Weights of a small mixture-of-experts language model, trained from scratch on English Wikipedia: 65.8M parameters.
Below are experts of layer 7 (counted from 0) of a mixture-of-experts language model. Rows are named router (the router's row for the expert), gate (a neuron's input weights, with its number), up (a neuron's input weights, with its number), down (a neuron's output weights, with its number) and show model dimensions 320-351. Each number is 128 + 24 x the weight over its row's rms, rounded and kept within 0 to 255.
After each expert's rows: a language model's description of what the expert responds to; "comes before" lists some tokens at least twice as common just after its tokens as in all text. This comes from a sample of Wikipedia text that the model never trained on. Tokens count by the router's weight.

# expert 41
router [170 155  95 109 130 143  91 150 118 129 116 113 144 134 130 130 117 124 152 115 122 133 115 150 117 111 139 170 139 147 124 150]
gate0 [156 160 142 178 183 203 135  91 145 106  85 125  99 129  98  97 109 118  90 102 127 120 130 146 101 108 131 122 164 136  91 101]
up0 [166 120 167 151 114  82 144 162 142 163 105 114 152 163 121 110 121 165 114 114 103 117  82 110  82 135 129 159 129 106 178 125]
down0 [127  94 151 138 131 120 146 100 131  89  91 149 115 147 160 161 131 164 120 108 180 113 135 164 156 128 110 139 159 113 121 120]
What it handles: Common nouns for places, bodies and systems after the/a, like area, city, government, church, village, highway, park.
comes before: " of", ".", ",", " in", " and", " was"

# expert 9
router [119 145 109  95 153 140  88 141  89 140 113  98 143 141 180 125 129  93 167 133 113 125  95 162 100 122 143 157 101 147 112 146]
gate0 [127 131 161 115 110 152 116 121  90 101 152 120 128 137 146 134 141 144 144  88 157 138 106 154 145 113  83 117 114 158 130 173]
up0 [105 151 107 150 160 106 186 134 119 102 131 115 125 139 132  93 149 129 151 115 105 114 122 143 148 136  89 126 127 128 124  80]
down0 [141 147 155  95 142 101  90 150 124 138 153  92  81 166 143 116  79 125 142 123 117 133 115 107 135 131 148 126 118 128 136 158]
What it handles: Closing parentheses, quotes and brackets ending values, plus table pipes and numbers in sports schedules and stat tables, such as "mph)", "77.01%", "| vs."
comes before: " |", "\n", ")", " (", " ", " by"

# expert 0
router [156 143 122 111 138 128 128 186 119 147 131 129 116 149 143 155 108 111 145 109 119 150 102 168 119  92 123 123 112 144 136 176]
gate0 [125 133 154 103 135 148 127 137 100 140 160 104 160 158 135 122 175 108 137 115 138 115 179 108 153  83 149 125 124 129 126 138]
up0 [122  97 126  89 145 136 140 101 130 204 139 128 126 160 146 127 122  90 130 139  99 137 101 136 135 135 100 114 192 150 149 161]
down0 [140 141 118 124 191 116 102 139 136 138  99 140 131 110 143  98 121 103 170 141 119 141 120 116 107 147 100 114 161 129 118 126]
What it handles: Month names, years, commas in dates, and time words like season, year, week, final in sports or biography prose.
comes before: ",", ".", "–", " season", " century", " –"

# expert 27
router [153 131 112 122 138 101  92 159  85 159 128  97 162 131 146 115  70  85 182 105 120 142 140 140 108 114 113 154 156 177 128 113]
gate0 [128 139  96 109 145 137 115 142 117 151 127 131 151 120 114 143  85 120 126 122 168 162 129 156 104 102 113 113 155 121 122  74]
up0 [112  87 169 129 130 136 121 140 140 137 135 140 163 141 111 185 128 121 133 128 123 120 106 113 130 158 140 110  76 126 140  95]
down0 [111 100 144 123 145  97  83 140  79 150 131 121 136  83 117 125  89 119 107  93 181 131 166 187 133  80 100 123 145 160 143 105]
What it handles: Final words of proper names for places and institutions, such as "College", "University", "Palace", "Mississippi", "France", usually after "of" or a comma.
comes before: ",", ".", " (", " of", " and", " in"

# expert 10
router [152 100 115 106 151 147  94 138 130 143 144 138 144 122 162 122  87  98 125 111 138 143 111 152 138 117 118 122 156 177 131 129]
gate0 [137 133 143 109 108 153 111 169 115 103 131  91 130 142 127 125 126 175 123 164 130 134 158 142 135 118 143 128 103 128 117  93]
up0 [134  94 178 157 151  85 134 120 138  62 139  54 160 162 140 123 154 149 156  92 161 110 141 123 132 127 140 152 147  93 126 201]
down0 [131 155 144 123  94 139 171  98 126 145 116 171 121 157 113 156 127 159 135 109 121 128 140 116 134 114  90 113 132 155 139 165]
What it handles: Capitalized words inside song, album, show or section titles and infobox headings, such as Love, History, Night, Time zone.
comes before: "==", "\"", " ==", " of", " (", "==="

# expert 42
router [156 136 107 120 155 131 125 127 105 151 136 118 130 147 122 106 133 126 157 128 133 116 135 156 113  90 141 145 123 146 118 144]
gate0 [105 106 171 165 131 127 109 147  75 122 122  88 144 173 110 140 129 150 160 129 168  84  97 142  88 150  77  84 116 129 125 116]
up0 [105 124 123  96 127 167 139 127 160 110 141 136 137 119 121 156 137 123  83 131 101 108 129 143 120 125 108 118 128 166 137 158]
down0 [169 127 152 145  69 152 129 114 123 141 195 110 139 126 135 132  67 141 154  92 141 116  96 126 130  91 122 144 168 116  94 112]
What it handles: Pipe separators following numeric cells in league tables, election results and racing tables, plus markdown row dividers like |---|---|.
comes before: "\n", " ", " 1", " 0", " 2", " 3"

# expert 60
router [139 139 123 124 128 133  96 196 101 166 109 143 129 140 146 138 111  89 139  96 123 142 124 180 123 111 123 139 143 139 128 111]
gate0 [140 134 123 125 100 101 150 113 119 123 144 153 139  95  72 158 129 106 138 118 144 159 117 116 123 128 119 149 117 133 141  97]
up0 [107 109 115 139 173 124  89  94 127 129  97 147 176  97 141 148 139 127 114 113 133 146 121 130 133 125  86 156 125  88 141 138]
down0 [142  95 113 117 109  89 116 145 120  72 129  68 112 141 107 107  94  94 161 126 135 106 126  77 127 125 108  67 156 139 103 111]
What it handles: Standalone numbers after spaces in tables and prose: years, ages, scores, district numbers, e.g. 2025, 60, 136.
comes before: " |", "–", ",", ".", "th", ")"

# expert 38
router [155 145  82 103 135 128  98 116 109 149 106 156 122 147 135 134 144 136 143 107 147 150 130 150 111  95 137 159 130 163 108 146]
gate0 [109 119 141 143 167  78 133 115 130 168 152  90 120 107 118  98 120 150  98 113 173  99 160  87 105 150 101 131  70 127  71 150]
up0 [105 138  90 102 156 144 146 128 128 101 106 158 158 142 140 126 125 119 149 109  91 153 157 125  89  94  86 135 113 102 119  87]
down0 [150 157 141 117 109 102 137 100 115 133 138 132 114  89 128 162 175 153 157 141  84 113 115 119 111 111 167 117 142 120 129 145]
What it handles: Determiners and possessives (the, its, their) and prepositions like into, through right after a verb or preposition, e.g. "characterized by its".
comes before: " the", " a", " their", " an", " its", " his"

# expert 4
router [145 157  99 122 137 152 112 153 105 149 139 135 138 141 129 134 110 129 152 112 142 133 117 146 121  91 133 141 121 168 100 133]
gate0 [152 162 149 129 106 125 128 150 190 112  96 116 132 138 119  88 114  93 139 131 134 158 116 162 107  99 140 122 105 170 146 127]
up0 [ 84 143 130 136 146 129 133 114 112 135  92 143 152 100 123 102 138 120 120 127 161 123 116 128 137 165 124  91 151 165 142 122]
down0 [116 103 154 133 141 131 189 111 150 147 143 114 114 132 145 107 149 103 111  79 113 169 177 141 146 107 130 116 132 142 184 141]
What it handles: Prepositions opening a phrase before an article or possessive, such as in, by, at, to, of, with, after, during.
comes before: " the", " a", " his", " their", " this", " an"

# expert 35
router [136 116 117 103 139 166  97 139 124 142 111 142 132 135 140 139 122  97 160 115 144 153 103 170  92 115 122 133 124 123 105 125]
gate0 [115  97  85 173 130 123  81 125 114 135 151  97 142 150 139 134 116 131 179 124  71 131 142 129  99 134 160 133 113 117 125 133]
up0 [140 128 134 119  97 134 136 150 175 133 102 137 174 100 130 123 138 136 128  88 140 143 129 122 104 139 179 132 139  90 162 133]
down0 [139 118 109 137 112 153 112 138 131 109  88 114 126 130 107  99 113 177 108 146 125 117 152  58 109 174  83 132 105 134 115  94]
What it handles: Numbers and their parts in stats, dates, tables and chess notation, plus unit tokens like ft, km, sq, £, and slashes in fractions.
comes before: " |", ".", "%", "–", " m", " km"

# expert 62
router [155 123  91 119 118 120 100 125 113 139 123 140 146 127 142 127  86 103 157 107 119 163 126 149 101 113 122 168 188 131 111 113]
gate0 [ 94 119 154 148 136 191  99 110 117 137 132  91  70 176 112 138  96  92 100 101 142  98 144 170 125 125 130 148 140 193 127 109]
up0 [121 124 112 163 170 164 128 112 126 176 147 124 113  98 132 159 110  99  86 114 130 149 162 122 122 130 135 113 111  88 148 146]
down0 [161 160 121 146 124 121 106 143  87 139 111 129  93 127 131 147 100 114  96 100 151 125 134 173  95 100 117 144 159 134 135 128]
What it handles: Later pieces of personal and place names and common first names, e.g. Dan-ica, Sim-ona, San Francisco, George, in sports tables.
comes before: " |", ",", " (", "'s", ";", " City"

# expert 11
router [143 139 117 112 171 137 131 128  97 118 120 112 150 142 157 118 112 132 126  81 149 120 109 154  97 105 120 173 173 149  98 107]
gate0 [109 153 155 121 144 145 117 148 216  98 101 134 135 129 106 129 133 114 104 127 145 112 101 143 134 112 129 119  83 130 108 109]
up0 [ 95 106 126 152 154 145 123 108  89 134 157  90 106 108 104 146 151 109 113  96 135 135  95 128 161 122 118 165 143  97 118 114]
down0 [138 147 102 104 145 128 171 125 115 162 123 138 119 117 136 123 149 110 168 140 104 141 123  70 118 141 136 115 120 128 139  75]
What it handles: Sentence-ending periods and related closers such as )., ". and ..., plus decimal points in numbers like 101.7, 3.5 billion, 17:54.3.
comes before: "\n", " The", " He", " In", " It", " She"

# expert 43
router [143 166 104  87 168 152 117 155 101 156 110 143 135 159 135 113 121 138 139 108 138 145  98 171 100 128 108 149 157 146 121 127]
gate0 [134 121  98 141  97 126 112  58 178 123 145 129 130 130 122 140 135  76 166 125 124 165 114 120 114 173 116 140 126 139 104  83]
up0 [141 114 114 130 129 122 134 112 127 102 125 149 113 134 144  94  87 129  86 131 170 154 120 132 165 112 115 111 134 171 111  85]
down0 [130 139 142 106 152 130 144 117 112 103 129 117 120 139 130 101 127 158 110 145 148 159 108 158 160 112 116 102 136 128 141 162]
What it handles: Line breaks ending sentences or titles and the == heading markers in article structure, also closing quote-plus-period tokens.
comes before: "\n", "|", "-", "==", "The", "==="

# expert 33
router [122 118 100  98 164 118 137 140 105 133 103 129 127 119 146 130 119  88 161 118 100 152 116 134 101 124 124 128 118 155 113 143]
gate0 [104 139  81 134 126  95 134 138 104 151 114 134 118 104 129 136 159 133  98 118 138 113 163 114 142 169 143 144 106 162 124 102]
up0 [104 139 155 163 104 117 138 160 158  86  76 147 128 111 106 128 159  97 125 173 169 112 102 127 100 134 116 125 118 126  96 105]
down0 [111 187 137 156 181 181 134 141 145 119 102 108 115 126 111 161  88 141 116 133 139 102 129  79 115 161 143 106  77 130  83 155]
What it handles: Closing quotation marks after titles in bibliographies and episode lists, plus pronouns like "this", "it", "there" and score digits in tables.
comes before: " |", "\n", " is", " (", " -", " was"

# expert 31
router [173 131 101 125 131 165 112 164  97 158 127 130 116 135 156 124 109 133 164 117 159 128 134 159 119  87 106 130 149 156  95 103]
gate0 [136  96 145 142  85 132 133 152 146 127 142 113  97  97 115 165  94 151 145 105 127 135 119 134 136 136 112 119 110  86 175 126]
up0 [150  66 167 114  96 104 110 150 135 152  85  91  74 107 101 144 165 164 121  95 188 146 159 108 143 131 139  97 151  74 119 135]
down0 [ 90 158 131 104 141 148 134 136 155 127 158 130 124 141 117 117 115 154 118 102 177 124 198 124 130 106 106 136 107 118 169 143]
What it handles: Prepositions linking a noun phrase to what follows, especially of in titles like Hall of Fame, Council of Ministers, plus for, from, against.
comes before: " the", " a", " his", " their", " its", " The"

# expert 36
router [151 130 124 111 149 153 114 123 119 162 135 157 146 149 145 129 124 125 137 126 153 143 147 186  93 124 128 151 124 174 135 167]
gate0 [139 139 103 158 133 131 112 160 120 139 139 123 128 126 121 178 130  99 100 133 133 102 165 154 113 150 127 129 114  93 115 163]
up0 [195 119 154 126 117 120  85 142 164  99 125 149 146  76 102 117 157 142 146 161  99 110 141 120 106 127 147 124 142  98 138 128]
down0 [135 142  92 119 119 125 169 141 124 125 164  29 137 175 126  82 102 169 150 129 156 148 152 130 107 102 131 115 102 118 143 113]
What it handles: Pipe separators and small numbers in sports-standings and results tables, especially near headers like Pld, W, D, L, GF.
comes before: " |", " ", " 0", "\n", ";", "–"

# expert 49
router [100 112 110 100 161 139 119 119 112 152 125 110 117 147 150 134 126 119 150  90 120 128 142 152  90  88 139 140 137 146  82 159]
gate0 [142 128 175 121 130 115 141  83  99 139 123 164 111  95 142 126 118 134 104 120 151 146 100 144  93 128 158 109 119  86 133 160]
up0 [109  94  95 135 163 128 132 132 121 198 147  97 112  77 142 146 117 158  66 118 106 139 126 108 132 123 108 185 149 105 161 128]
down0 [134 142 145 103 106 139 125 113 168 158 154 123 162 120  91 168 145 175 128 109 163 143 118 127 133 105 122 120 129  88 133  98]
What it handles: Pipe separators and numbers inside statistical tables, like league standings, box scores and election results, also dashes, semicolons, percentages.
comes before: " ", " 0", " |", " 1", " 2", " 3"

# expert 23
router [144 136 104 111 151 156  76 130 123 143  91 142 143 126 162 148 132 110 135 134 127 165 152 170 115  97 112 139 148 164 134 138]
gate0 [ 83 139 128 128 154 109 103 106 166 132 170 107 117  84 134 143 161 147 120 118 147 146 134 120 115 115 126 138 122 100 117 128]
up0 [145 114 122 123 143 101 124 122 108 144 165 137 102 116 137 136 152 128 114 133 119  90 100 139 119 118 119 115 151 105 165 126]
down0 [145  83  79 124 149 136 139 122 115 141 113  99 123  90 146 140 121  92 151 126 113 108 111 111 114 138 129 132 113 154 134 104]
What it handles: Pipe separators, line breaks and header words in wiki tables such as election results and sports stats, like Candidate, Votes, %, Team.
comes before: " |", "\n", "|", " ", " %", " Candidate"